Experts of a small language model.
Training: a variant of SOAP for the experts, 298M tokens, 9079 steps.
Below are experts of layer 9 (counted from 0) of a mixture-of-experts language model. Rows are named router (the router's row for the expert), gate (a neuron's input weights, with its number), up (a neuron's input weights, with its number) and show model dimensions 0-127. Each number is 500 + 40 x the weight over its row's rms, rounded and kept within 0 to 999. Numbers have three digits each.
Before each expert's rows: "comes after" lists some tokens at least twice as common just before its tokens as in all text. This comes from a sample of Wikipedia text that the model never trained on. Tokens count by the router's weight.

# expert 11
comes after: ",", ".", "s", "ed", " and", "ing"
router:508463526517490463521475455505461465467456496453517470543403537469472510498471455530539485483525511440471474479545509465469526494470459461522449410465577448530510471439466509591443390480417475538498494447474528503427548458491438503494571488502478496523431540432459499511492508459494533489515476568504455509554471564575519501526480558467539489524474526408497564563550499502538522484531
gate0:528488501529488543510505529492555608480489524495518525441477449460460531556444427446534525401464520478513498465486497487565518505498490499509427497534524427466548534494552548546521488487466426495478484426463571496421480503548498530477471513500505551508451529519537457468475518448463473451505513580509474525514522509583511525495502478476519418502481369442534532502574499531507498575438
up0:491495494462514463493426488486471410429472496458535552448537547544472440435489491519546424566450484486494434462499455437484488511496513470522557530474510495577498445470468523521492507463553483468515472562495428537472464443475431437523559442469443418523500424563503518521472506492507566544469485498460513544564565505460487449467488454509523554526526553525491490527453554498452521439543
gate1:514528490455511526470452573470537493568595509465547445410507514480463540464529494467543503501516524464509517431510424540495555454503507570546438438513499536454469490538538489442492529454559471446480505577504550496515396502532457497523525524543505528579564496442520459453514463412507539501519513512401548554543552484521520490472512457495524452526525461482460485498472513520473489421521
up1:465434560501505568511510538517601418534499459587428481494442449517441440445497494492519524489503462539479472592515477489460375539501484483432519544501470579497447458463535523507469463570580498459483463522476515487535498470463479481480487536447521510401497522557540480494537448481450505484513547467535532498493506430446499488528550481496478480497502507495523537542498523569510471554458
gate2:523459534420509497496493456454473458410514572463478541509540512524494542486499442493503489515478510498496547445450539474488469513465576485501530496487543465561490446480511536515489410503528474499532479515501503461467471506565431519499493505483486554573439481453481508466433598518483487546557459536487586534504500545623532440506413554441480495550513536455514520491482547540555567494561
up2:514549464499530441505485476501544501491507548523483559422519449486457481514508460453505556535509568509476487445457520473542479503508507496458561499462506503541524530513557511497461509550473526526496519566532479541466547457589476566500567478491472550528485433513550480426447500592527482575550446557513521534506508427553542476457424605440487509465542536487462487495449537516530585545560
gate3:551563428518510475502552530486445405453472444511515473465509516517511571403534435455486453499496498465545489491538519503535513454500467428465524469435526531462494446486463485494484434533476538432537489483487475562450504404483486430491499478486510551500446434491535508512440438497546531446456472486496544465465494431489462497523486469487401501485478473465513442575505554499512483409453
up3:474488473470529559531508461578547508567508493451508453551479482497529477535471465491575486438507497509488473479489493538474514541468480527486519538496543529428557488552474452446457441485463423539404572512482496439512475528509473505523558413484509499625468492518508563464570490533481433512490478496485474509542538539496494510409486486534542484531502529497478579445400433439499517471516
gate4:487409489513517463500520493533517504500421557400432421596424557475490552488490421458459470454512488441424493506540495460570500467447506577514508437557511535521522512527495441460441498629515519506462533523431518469511533510477461554492516524533491506524518523424490500505521567549553476550539529479488502516541488434520490506449491499443518493498504480509526472552501496503541525550497
up4:479469458559493504461485458548491454520439572522528449515501521504542462459549515419450452544521446420528511475453487518456532510511513547551440456509482455500554490481537501464524501525512535496437558532499571525508537560546396459502506486480543505539498532452473558488486444499456454495480490511420566570563538503552539495482512454524478462550546533551470496557387463485539550451509
gate5:527490606496507483540533458550540454433520441478470528488492494447464485583496522486481547493508461499484543526453560518516467484495477437488458590513501525550477585482490576506464484456515508468514449440495500457504488585493488600481554427473541435468497521502507584524582483489496428500439435422526471477455492470512558484475558456520523510447496539465477483534471477554554499520510
up5:513457605455467536565458562477529476516460480514467515536501580510487548544542472489482467493469468541591460509484499524489433518450543572424447505516466541592500486504466501483553469467557515528514567496427466490571536564483579494487529444518487550535464505447458474465495520478495454533465551524433485556453516536482510489490512455513485532498512495458503539529529503591578416510493
gate6:511536563502483558559418538489561473482445465538499474378499526521512423510567494488533375543551486495479487451542466547497525574465486481531453528522482480491515500503478396469529558474477435502474483476502505516460504580510508590493420508547456544546533494491492504467484517506551551520420541512470483503560522493455502458487426461490497485503523502473471493528546540504510497588472
up6:536495523477455436537535497510502548456512528561463407540431472448525511574449542465387484483468431524511517473470507486594488525562579551476493493535452492473518485480518538511547461457518536477545551537527502482537513503455432569468469574463490483537535473512518404486442538467432561460571500463504522558517530499487490528500503483526479460472472509487561536448534527508462431537471
gate7:464487487542486511455542483461469465489546540444469542559569609453495434538559507490482460510562549434564497532555519503562556498490574489593490517465542530505537465487478537490517429564545545488478471437496438549466474483536509483550496433493418450546491487485547481556525532508541491482559558536517507484435492519522514463499455550451558518491502554509502450557511562484536465537502
up7:487522520461576446486463443463453575485463453452543482461562448591519535507471529539499534511544503505412524466540495503481512514530536537461517505536539523507532483448624445560456569510499502511558535532521517515516486493436511524576547509571608417539506504467506538504583435509502520507459532481493438510513438499452491473452464508490443490503459443496533469488506488526461502495556
gate8:473502521507443572494527536550519437535479473513558488544552512486520468543489429504495430550532489361433478468488496498440494473515509480503491513580501459544484481502479480496492485501488508395486468418547555548490482499476574445443514511459496523525605528560487490499453438478449505538412447504531493502488499506489503448485539510503553455458480466420434485475549467489538433520522
up8:530518493548522514520487531531558517580526458518472489487537532453460465523451512441462577509532527535481496511527520481508545478541468446577445414488543494552588515575518513454507497462478459500472545518473433481589538573559452488541483557503499518516483556460500562476513448541530451447524574525436523477491525488467546576497457473554488446561512495522485480547579545456500558503552
gate9:496487478488519512547422433534515453537407450552451472523449504411558519521508483501515547506493477480532452502523444509452566504540522446446477445516489505495504517431393441551472454512468472525555473467424487564468467480550489507489516491528449530546414542477484532462500489489470462457456457469533543503480506493483495545498519575455505459527486505493468553521562524443474448466379
up9:519446491456482507541409470487506451464533503449478457484468523478498463497496454563556483454470517493432487488534490494432551498459500455514470421522595562509497505491547444522531419485479448528519495463486502596409478488542440518490439466488498435557469515554452552551471519453470528492546479487541495493509501536547499531415585415508464576481508542500499516563498512497531472449549
gate10:489509523547545566567588439472412505486508417525481422504488534487506500444484461517517459499594508470518506514489538606468462394488411520461561525474478473510512475513488442518491504544554514514542502487475480423458503424518490519496552452462517482521510463463435504533555491524460545435479444495512509533510410512532455515551502546463488509525527492460458484497439539545535553512531
up10:495433511551521448443517472532428480491499566451472478501475484480517506476505531477476455540434496522551490485452498417590522436556505484502468446480415534505586488504581382442467501463460475541541512472497478511466454520464417485501457552570467515501585493431550440462513493472546522466441503461537540514538476501517547546527471526515469532501549489539445501532523513571497512494496
gate11:543468510495519536499513477487498528422476528463459434484477445472526485570546501569518466524445583477529546512532459501486494472426410498430505552497502503463569528473524515487532512523493499478514519556434524513490502525425499469473475520525520527532557414428510470558494533520527453482596413548588514436464462531495484488551458505521539512506542486433483545495390450531532544515494
up11:539564499464507497522550449556485468524528502543509528456534465504452489516528495543428527459476494499505567499499406507563527452514500445550492566502516509516511497508480451521492473468547418538532514466517476496609525558460502445442480492564518509511532455524484419517521536558533530448504522474543445493668443487440512552482419468537502471497523531507521486487496506516536577545487
gate12:494512492515490454477510517498402561521461491460481539484417445439533485556524502458550423518457531551525514454541527484480483452471474470450491470435505473405508543478504485515404459474499492509466513490535511460397472493470470502529479473509471384496528446477540453486500501444544525504474523533502511449522597492432538467534517523443515523521545545440444526471431429436511507481464
up12:477468517471587481502547513456460502448487531485540497525497588485522525498535423485590565518453494463532458427520417545507553474501445539493515532477492525538422465437457437514551513484505432510554488537454471537530577550546509567491510492495508498484464530432450475579533549478537529476409545507530539451461462495441467508509561585487536454494522464501504544487524489526517487473553
gate13:459478432502521466488490501562433529595483479520453440528457548544491472459437482410507497466557616443527477505491480493493496460517491523548421560469539389520475476500446514526532503521451504541482485442509473555516515501487408472424539480546499617506474555463445466429486518568504525508487455508499554497519485515478473506518560457508528512526520492503452531459518531527495520484533
up13:579479486497485547442445484506489456547556581494524473539539480502537523517488570488462524534428471534547576504554485481475487492510440502441544487476509487537476482484624526565501545545502522438544504493524476447573493479519490569490533582488491471400487494507554540478509446493482504477518549539448461499492500487472436509422486533533477458525512453535601414546544514470464519477501
gate14:504485509488562552501460503479493532479554530490562535485492512513512517512471527507389442451575547553549519521526501481496501555471478469521495527485483482457491543503535428470510583522540484495503508522491462495445483427549455486455444497520468546572469484466484492404552445475518483561459412473500594439476518417485459394491425543470469543489533543453519463468489513459498454548480
up14:412521517466480552539502540501540530504512555478452539478560472540504489485526467498529520464507490458475528528511495503519506555501402528596528484611417531463515474495483560455498489482471532537520468519488529510533583509478563489529521494537480485456492521548557559557495497462499568502544501505605583569486518549547527473528506518516465492465536561466425524582445506499555447567491
gate15:536535405545486416439484507526469510458541577518488542484492551499449481554484450486466542485556448491566489522548478494517569474461518457513497495503504485486569505433435500483436446449468530557524509522500525543579476465521573505503509451529545483427411566482488519470488476482455483430591503513523544513499509590563473520530469552466542449513525521503517482528549448492556489488556
up15:452502535521511526473491529556501514490450450498434457486499577449527544419522501424463580502471541566483512514579505521565446492473465503530514504539511468522509449511527559512491501585484454471519516516480580468516411534489466532479536480491504427515533501510466454507502531508496494512455593464469442399554466480541502439518560433514508517454473488422565482506501560430463493502442
gate16:501474495472432537480506486514482408508495482430563493564485536550516535539469560479417545516505444474466538527546472488415447472472491498566450443493461492483480564557512526529528463445487472499484567464515572465563552534546518549475575566527484541486481552509424541491485558540506601473566499494508478444521480581559479532512539504472522463480476512471487559454474495516516505518568
up16:453491513523511548534523531436476452469565463485527556517490532542518528494506464428534641505490471451476497500512462504468475471488456468480441518520515543425502443495483543562506569405536446572467541490544561480524460538494449462495539524520498528524582472506478480492496567512477475546471438472492497596477477431531511505513461471543592441475555507460516499518504435553505534534532

# expert 1
comes after: " |", " |\n", "\n", "1", "0", "2"
router:475543499450492458480465538465522514472521484509497452543488476517474483503467470524511517486522543518537453479572477531560470517452488534501527435418490451568537472465522471491546539473457572428468437573482551551473479560473556524506531474501485484547542524562502515544465471481549409539507535502561522544532482534567490414570527536518512456488533485537547512539470602635476506505500
gate0:556492440558429427524530452533494522444583497478559457453438488555519481485486440530469471482552502500510521489525512509582496450488472395475519496429566451549457548456512465457519543522511436511540465510460497513447508483452517478560467536505455451522534505497485512482466478532491410477460558477512505509537497470478496480582501430449528479416518514523569518451505489606501515552506
up0:489463535442486438557480467571464487463550462527486531504522523467520513504509569513527457513451462467534457460503550499489478467523531526476460574431589510490470514534561455584481513514479542434519542541566536483561518442525458508510464578465495438493526489442449540447535528513448464496486475454418484433474439507581555483498510538483568526506480526564571528488510461497467461515424
gate1:439478399472426456463501528458452496509478501489549481483488494544527477525634484468473502526554491468453551491508578505464514576452518467520497464518513465530584443565560429485487499499547481486528504533525530504486513427467506484476479547498433469496541524591525505542464447453530461551494448430542435477489489434462535495468476518551514497526493480491454493531545540523564568509439
up1:490528465504514511525457525405476594504521492438612497476531485533477589547547578489504489484486509487503496497541431507477444495499422477523453517482559533496560546615502553486540513470515579480515562451448520409413556507502511490448545466480487503494510448508474515452495543478527487525471500488468507461523526462490555540498488478489531562519543514548493511617515520510543490461520
gate2:564517519495405504552464550427443473539527452601478521497535558468535547515552466472465468548550490461530444491462523581528448587552470499551548467508528489486535518492575500561516465558472502512484495504549500578462549488436473477473504530536523490501514519466490548461476544445480447528536542475592513395543501558533582463494499506491487504511472483520490471512453501503540438514518
up2:471507506526539506487502447500576516486512519558510524436460500529479432546479507539533522528580487553543526453440453510530558500490444541417516468617449445535496510468462536536505487533486496529504479509521554463448513511501563484455580527486524548479492493553480533533399510501487466481518539585459477595558549566417458513539504555461529505461500459519567489570497500506525494510537
gate3:564480476525492504578423559511440516528461437518558553470456489504533492576516539504562480507476508494468450463436528527449511558510475566516544373509496501516451534553496464526523546544541510463528488492524524595526505476446475491522546429497558495534544493569476445527469503473475482458531487476506400544464543504477482508489435476514534485585510409508437479545480475525522465515500
up3:507529493443490487476581514529515535452550517502520496559551489544573459567527534458443445435546545497568532541513543544505533548437490569554497439530482506482507538387490547409528467533519475456558536489608443477498547527454453503457448461521535531545483487461513525583515513538557543488504502510532473414445508497477513480484446473529494465525558507482508518481487490429495481514489
gate4:589480561504457527503491535598493514514454501510545468440420491497440496616457507480513504566472511536550527483537509422493542457441457490536602471562588508477489486496519467489568543486432527457466554523495492530473529510479571487461447494545429521503495542519509488464572453497512468520448503438482548470498465472547531544520500442590460511498461495541519503552477475482492494492475
up4:535512588449435501568535530551471436472478503464527540489519452429498450545532448478538507451530545507537455545501513496535588469521448447547514492478529586487526487530569578468481544494537539530466482520541474456500493569463457486479506470561457542536458501500533560548492589550476521482494547455439462496543492529593490484447503483543529444497524509519528483468446520524448448579523
gate5:454455502436559470565535516516457577472446513500554479515553513465471523428567475438501511540553465549490453471549525502519489502490428523446456474457497444476481414455479515583430521432468476417460551557609422558491501520467462536523490479539552593486551497482512458500473480521440515510475563488480502502485468494517492519567518504489482538471529503477505475520514554555519455527503
up5:437499437595548483478508470559569526481523496526494487460516589513462534522467496419515439508438478551467485569546548540506513512422443560458519527511431527475462462520576546545498495558513461561481496452475443522482504451440425461503486495481521494554407537496469480492431512495523573482567480462513530518502569535478466582555523497548487474449505517501465505460508520485499487525463
gate6:496422463455513500413384492457477462546497508485570545486515523516516471552533512385480486485514468521516494429536526447526409542438581500532465493440508486541492519503538472501445544472522575477513464489501525495507579464484501518541445495463494437481554493509462451472526509563536535463523517519443515544518524507485485553503493629559483534529503491526564516532519542550535541505521
up6:480488410474440512496482471467568510545570502505549566459484488520500470595522550461484485547528457540547538499496437472515457523462538434542468506515478509486521578497464527557517566495488499433463425509490489467476504471515511471531557449443486492520558420476497537544461498471602552505478511500494477526619512472465536499466482559511462402510502504591478515491467528521457468555488
gate7:567528429438496545566498527474534522533456481448504489511521489508516531535527531591446467518548469505468484479558516489475458494464534590490513471539407592512552546479440509529487456483479496459510526507509560492447515525493484454504470517586508486514462545502450489494500506528481443552520543499420503549497574498483475516491553528471507558626541452440431488537454526510586493461468
up7:504494529462513550481506441491463495501543523466482535486517512538495443521494447503483549513562438486528483469577583516472552458467519519528464495493494540501478475522513569511491505468386476524533524464548516483516504477566497415472538488487486477502505454551501477580539459557480452434459472521471451395466468465525547567521516393549442453509458481512476539522510510635507531473447
gate8:493541529557496510544487494497477482511485485494545538459475524494482520393496552484484548389471489471497523483530482496516537503475499525563488525477555580444507456523492553451554548511491506452445550448493531533477506541541413495481457480472468545502573521538532480540568554502585408518469503483528456535563452490507564408491512520561553512513394524497462479509532522475543497569550
up8:484477528544437537523501560520506538514460544482525502529468524476558460474470610463513517489433507484474562517498490524497540501496484551517474556541476618465422503509485477496527498470515535532483518505552426504453501477491402548539507433508528485370558492533496466535451496527462475460501547475596479513539506532512532579518572499535474573476521507461465518539488461415523510510455
gate9:483494544478469463495476491458452458555504499529539476559430439481490535509472515479525511479483477437457585504522546529490500528438619530573538510499446585420478463447552450476556504472530548549484529460513534559528540510530488484554562490511465475520504501528500607529557430457470443467510529506533445506479510494560526508514504526552455501471470508488520615411495506511514471528490
up9:503478531452487369523508475506506471493529440485476522492407500460549486432472583415450546453551465464459526492451561471559462523485452486491454471436502455533503469508472534422502467474479554484544548513499505448473469465513465414485535549528522594483530523520480500445526539621471492495523477475520524467470451454475441507474504520548514474464516484548512446486529499508456568479510
gate10:493531534536522467493536415570482560457502521483490487490532471530469518512474448506527398503477479509526474445452536586477553530462474526510522549476548489437510497419484504500501450412463489562459574417562512521474527496477480498529484494551567522473483525427571506548470548514521477471565506535476493555464514500602490501476495537533489462504529442477524481443479545488523408586542
up10:476454497496499482516561555483481526486526487582531463484501462468476519507509553452549432506519460521537509523471480547463479484591481564555486528509450416472548464423445449411431527502450459458520502515506482520528541498500536546544470614527469565498572491526441464449520510435474467523525486569533437547573484500470398465516445505512493495486569533494468537470500520493539510510481
gate11:454485540591475438486457489487509462486530466439509515580463566533445436508469501471533488441454565446518548511486530448476534512436483486474570485529491504532489421483532497462486446582516506513553492481426493560455527494522486528512466558475401516515572473521573478501507479588488478463490504480465465540499483487491509527444516408581555490525483518494511478492484465538442540580557
up11:505495489481402521491511498505473498459508496449428544554480579549480503536509476477488531560518547471463435497509553528467551496511470497488511540448459558468461490473438491502540487480453487495596511523498565502503486515508555458455455525497491481415540497459453546516542503571499515447551491518536500440473507496408545448592509494520571450527478543445480482533603505428520453573562
gate12:470529497490455515436567473494490504514559428480485491529448485512483470539506523502498465543539409505587511608484463506471504529449463516467519494463491524465517482490488481416498539452504520509466520512587535456474421470510524452486472512442508536439473520535508575483474485374507514572490495558530502523540528455524498411462512500489544431457554579496486431470453534459491488473433
up12:497525534476434518498582496454501454523453524537505498553479437458457465512434513591456528498465507516507491472490482447541554499551444457575505581482523564500456483475490448495502434504483518494498541555493501468540417513483499502543575498500515542498534537473378530517499446433496454523457481525522481572495506555549558486420530533516464514472554494464526502547555432490457445478576
gate13:529517499498527477489495505533515506482505511420500570455516492543457437452439430500408504496463475474511495444468437493490514476533533541497487483416548489517441480494509514447530492548436498419507529532469573440536494483551457405507467506525519535543552574504493503483491478564475526509446597568539502458546531514454564443538468509462497417477485571543544468509480586522464512462532
up13:443529519469480578478539541529473512479520555533465488448472530462543509542509469546439501557467501489484531463514547484511513521482465523511506437484475502435488533550608448460498510528533473548531496579436410533451509485493540537503489520452489517506465429436573566467458507426466440545516537540519453527465429453493459487502482548547543475441535471488533529509396449457456526528555
gate14:520537456418514503475473410499506476491523486442514504455448453557505411515534545466496462518551506472483461532459513504506474477486506434518488488540412445573453483462522442594513474494471521444450510503512512464421472521472489562548465497488485562500542529524483439592560454465507415447475558539490533463499507472566463450455516563533489462523530461514462511544462460530507570461465
up14:477453546545502515496486482473597551547508478455540482486478512510536458430438473528465522512490482571435471506511466508506493467539464505530495475555411442470539514532499585568482494447546508482448523492514487484558463455513504528526519475498448496431534545495515516408517425539495440421434531568577491502501502493436406507444559579543486525460483506498507559510547522481517479536444
gate15:473543407523463474444533488518489599537480511452425518509483400444491460557446494467473456520537463448448421418508587494533514480507447503501489538506491473503544513498548460449513500478468511466510546541496553467485496464494487497480504460486557520433502520460542548548486471489606524513464503534479524575580533521535573433473552525419452478463495518521487498531493473519538475546456
up15:491511491475507496459489410577521524482465530397515452541500478535520471531477548451559552533482531503486490524500455494482482496449509503450531529531468439516455487458504564506465477539483506562471530475455539527453470494538458527520517534547448508544495518551519466465583517520447478566558522442537474450481575510529403571503464556523502531567536539515471424553474488428394461482535
gate16:483497456505524506513515466450410519512442481555433476498548486432465482613506448507472560576498484516522512476539501509470428500519523433470507496494573478435537466456591463485508521459420572545532516474535482472459502550479475554480476540506569513549464577577557448478510502508504421526508501503476434575469512508516532528467528527520447502485492498492504498396522536546494483463465
up16:491487479490420490481454467548497416461528473471507457485513396459493538535488468455485475513516608438478478469459529499543417467491544468501544480469529510487507482469494520494517481480504483520498491498526503563535476531461493419472509510519418450461446504532509521508422448548487447476473561500483530508557489489442465551551437429488522556529461559530420613521577518480528442462517

# expert 14
comes after: " ", "201", "200", "–", "202", "199"
router:503516486506481475517521448477541539544520518469526522488491487489443502477473469526572514441491492430568481490547511495482483466455526498575438550533417562508440465513531543586561444537469554468423504558513529453530508499505524484536441482520574488466488464502447498562479538484456496608535444514522488540544491612532494535509592571519447427486498507502501526533428460527519489511486
gate0:578536449429465551493527474525516567498444445525437530446511563494542458550464509532482540501495499487513483441468569563538537533498541498490503548548544512572482542566419501554575507558495474443582538461498475484493505509452523496438512492531550525523538437513509402583513535514488558513579481512491408529544499459501502534490554509510423532440476529473498471502490510520527469509504
up0:561478454524567422501513509507514413514473517487528558528524546483484581501506546483464513484496479468519530480473510499551419489580427478499592514514546512514516465553452481574476424496555496495442479501466498529471483488487574516511548524511531476530433428465433491600484513491499471506565473462488558504486508423470455502482430531494459536464478573582582489494471474472513492442509
gate1:535488493543457510478529526475526431577536481518510486497502469520452477513457485568399460488499471471507433488487514556548550540448510455606554560554430510498469490508464507503474473535468489433524426460458548523517435465532520513524537489463509497499603536503472545479546437476511502523512452585535585432553556520563524516512474464461477465470527543590468524484493514492501479439497
up1:520446499485544571497465524413518452553492533491518592572491530410424487581487483505497510510523476419608484492459510519488550522550441572551440486511485464449533455448476539508539516476521469526470473555462482547423541507491476500481516527490510467488475430470448466494510541494531524549499567531523409551495479523502492476430515472458466455479517530502511463486447532561477446447474
gate2:541484472471545486438556502443599458534478554480456480529514520481527502501522478436522573553502518492516547464505502532545492480492488461441417472544449489473490454565549545531501496473491523466473480544525541434474436519513540493508488426511491436437424494563450453510469540462524456542603443516508493520468531539508492492440555471495486523440483515528604508531529484594467522568524
up2:499559451473507462520406382466483461480491482455534540492462535493498502506488483544595528488453517524561528492507445526448438539460454535493539605460521478520512468461540524495515436452512494471512504515453417571570527527552542477544573587496507557542483505515540518537448533497557555478516517464434511456478461450532522457493473504482484497527540480436449526504478506442455558515517
gate3:480540431526500523499522495497505535487472448549437569464505434481447502506487409506448521472459469508505526509506549534514514499488549574571464521495531455507464510494544473465531518469531495441535495531516431528513554506471455461453452555488501547486494447501528493503547494509438467525512399492450534420524510513432453431507519523531453487485567494554493543555533402480633556502550
up3:515520491509452482521480450515509472470569464450505445556521447478469479480536525482531471526573497486540541510455522516535541567486540524463538552450492493476437590432457550470502429477506490465534504504459541562511508524475477517459603556496470489524516542470500425538452563444446479474543481529475484493551536474573426500471486438507502539388484460479523476543479477402455477501570
gate4:466489460452482439512522441526483471528468491509474468496452407522531496485513505459510481505537494554542517456451520502476504497459466471505522488534503527486562522484496474591516481421492534500453475461440501473523511562505532514565459523574534481548515495477557530476442522484467522609480493518429524528528527566494433530550494446435552444561430569490588532553488543501588494588530
up4:462512550510412548518491519497436526554500587501463571527464485461509431417507546489558533485486479398524553510484500520462440472494458479402503484551533547509486523521532504558519447548502416493545494404526543500512551486487426516499511517474498560441502523478492488513450516500525522516499484486507503526566507490508525477510601486483523442497481570601490529473439444487519427525508
gate5:488472455465529482558483429504557504554438435469525609428531548431493480489521489505474544459503504486468499479557475474516424448586538490463457499389479497532470516549549556495523584499524512501442489525523496500569522500521618429526477482456542412548460518443519476510526522508472478486477528541483460556521517552490518431471464499528483509507499505468523480568472490535538520523537
up5:538446523491555535530466436450559521436523483500562574477495579503501537556490510546487462583537470483526394558459544518470465493551497442452465511563519466502534453518527456506494450535468550511571506538546475558478476449586490446525454473510543488457472424547539571483491482512541477459498446490536525546497484547474488522512451467505511562587505526555438454520504523497553513511486
gate6:528418492479502535516499424478577451514474467483525495502471533529478498509525517530368475541516496529531447511436506477528535455384531493565507510510433539461366515452460476474542528469493451465528480513448616500536505447552475450446535473499472479492459497502447493520466551504538473515514475471418529464545513493510484576518526550530528476455545497506471525538442533527490489483478
up6:552519489509472572515435490546464501500468471443478483417490470564509524463441532436507471519473472465470504581469471514490481507437438450628501482491514499476521549488608491522512481491521548478535517544451498525474508610460416518471483550531509509494484492478459496486436533517547464584433509463538562463449480546521500489537474503449507475530453506426553436465490448510447504517489
gate7:540519526480473425517502455587432496567529442468479439533567501447518466512495535483455485526562423513504494542484545590426483500505504572583526479505488459540555460472590520489487492592504538428495509526475468572500468549443504525531484510497489437489526478586430522582481457495510507459575469513488463549510474514558513532524543420497516503510525481493478532509485534483505548523523
up7:520577535508550473488498504470500504456441479586486528458506480500405528447492417532491467439468498497484502489519519493515521422527492565389515500478516475522480479501571523542473469568562501447464461501402520476552456508521471499484482446577442452593449494515550489471446545532496445497529469516484545524543494549503516500460503523530509474506357523489466483504477465501475551551500
gate8:524480574516551501441580487532478526534522484516446576537539538485441436515461510532455519482473553480455464459504495519514476590496493526515473547478527632531492500445467526522526503433483432441471534479504535500478468523528615416438480521508529444542496511543478552536548482514531571541532429501469509545496535506427462440490553552491474515494531513547478548516499471508492451481451
up8:512499537524519393500540497478516471543437533531465595484510511491509527436443564466531543519512465473521556505483545463459471569551550586506515541482475511443393522483527479465443493490424520555457523524462553521467465523451525553433500452535476511518412538488472493466532445492499507518473521464577439502470460461516522493503518494502513543558580452536515456453493579499465456547497
gate9:541524472514513483546468483532377547535621498494520445530431455472514477511455449446512529522467486472537493531570545513492502420504484565520491485618412511467495467503456491516539486487521498410549513534487548502537499554488543516450510487542514544501496495446511465518486521511459500521456518528398513495538513467485418498492524544497490442447518511550480554492470462505598478561487
up9:516512470482441422532491534447568513517500483536551473491477456461503496450508524534553536515543602526433449551433516547466480521513471493524460462531582493537478501505444504512488548389527487540474560498524534482523479478449547519559504489504482560484497480521510521564458520524410548488444610554447518567450486497469520440529485513485526465542489508483460490453504524565460516432427
gate10:520461439521497534533482481504524521541500557454473455515555512436487432493501484518496520451461466509468534483542553556528524602505473410502434517504466484513400575463537460556557520456499553517469498534480467495563466504457585506435471433518524463519475503502506511508512483474505480470566561528559475470477454533515471451527437574581495440437523485539511513463530504461548577566505
up10:570501462441551519576526404568529454448499497443475520500489518498461482503488534530505459388465576429501480504449442490507480531497493408489488545565432419455501578451571497473547503468526534483503558474504457539539503556492535553491472535500440478596504500568499454499476473564509426535507472501549496508572496458518501514485524506544436520481481508483503534477518472522461484505526
gate11:420553459544516461533611534509547572524416522508531494516526512481422514528482474480493428471512471476463560481528553457527474472509512495490517529513548474520432521471487551454510472508522506506439451546517424496494484513547488463527488477487427560455487496436524446441461440476548518462607503446460579561546500484465510536498538505509575569535512495491559542516511504516496414534509
up11:534445447497438547551473501508471544485498513482553481455492485526455527489563538528503449521495518506593462507509542497482522598479473585516495532479554465531509547449518513510457509488417530496539520533436524523458554583507446501512498463547521419497523586558474446538488525488575525538416572507550479509478542496530446482556438466515543474513535527554477420470494453464534483463555
gate12:497459534507494547550436443437450509495524495507585502501357501504491443512470447466509483551473524482531538453526491552488553572433435491476424543544489542478462511480476458500546504443537522511441533427527465483484506493444467496508511480556520501514554486525524502477423510453551429512432519516515538498508503561508502540501581450500514501460500471528527473385537558485490547516563
up12:466487467472536489470479481505489507524512494541567503534492488426462486556528500548495493503499517546518501530553452503531499494517479452455508497550487499541492468561469436544507484503498613511494532579505440513562485501520434531542488547458416583498500460469438470496551509457534475539455503531485436580493537521525481516571477584515576518425432552562453497489585484467566455517419
gate13:496584548482496436564506541480523444519468528464501565533509525477465531483512526548469468458505467460535514500467487502515483478564520499503461504537518532506490506544434461423481448506496539470463537485478499470570517505515488509456526529581593510500499445506526532520468517439616550573555484534517576454550583483477497502482570571485502528501519431519501471437457596485566489562554
up13:534525653500420537534533532472506478451515543544484465522457573507535482557566557509481533447443387552526527545486538477538517491537427470507571518453517517472532454442466456539520477486525508523486483500559457505475510503491529496466526545527500463462439512524498511475487540490455570483524510488542468515452534404515484506552512446461520456489449621469503537475510472486478482480512
gate14:452475530491456490548465556496448510533515534570501559454495472494502466494555432392557466514456485527529524471555500564478503434519451494460537561487468535524470445449423552548601490549497470449527516462502520475433495500581548516485493451450493543536492447531480428518527499510534488476529603498572563495552558550502497539532482533502495476499569521502494535565488502483471555486493
up14:555515463546382536508523545494504505519508497583446445394522505476461485543563448527478473544543539427496479525452484514532463566372545467523544478508571527526531578568519462537452461459514472478468472557475480537525468508430482485441474499524410532484464435505521510545470463492576526565469495516518467485515450482490475514509512483457507499502482505527447482534504531438530497507515
gate15:438491491510470531503528488460517565522508478480517487553486421479471527455510512473538522496495429510461514516475521480519541494521504450527494499463499453557594485622487511500471553473480521474489469495528519432471614513463477600415565495515552550454526442494483449473494404507504540528462438476545534389489445422499505540507550525499552469526553502487520506450516519493451508515544
up15:472444535466415522533492479506487443575504521460576459517510501528461477517529480558460496569497545478551466427587437523411531482516437510526568453444482474460518500482466476456507532475542508502499558552500458450474554462538531519555498561610488520468468401539523542524502526499515523449531435506470556508515490514459503442479551538433522473530504506459465512478540451527529514481435
gate16:523476480519440565446484456460503486487553434471500512504499480472477436483524517484541493520537447461538520472476520559591459470494546574501471494462495501478529533505453556502557520449523548397399528500570480478482506532514478451484441500571507493533512598550443492570432482445536532520443542536506518529548454582528491522477472506442455479576498555496447456485456475494549484469493
up16:479500513543451592482425517507476527475517443454451586522531533489458555510414484509406476463520484511483504560494464497480494500410542407475502434490525496456504556479510501480470465482479512466608520512472464487585472475550539528517485524520513431435570537501523502516499466441516474542524527448536442543539476516534413584520499553531510480507549540456458519523503452474532487466471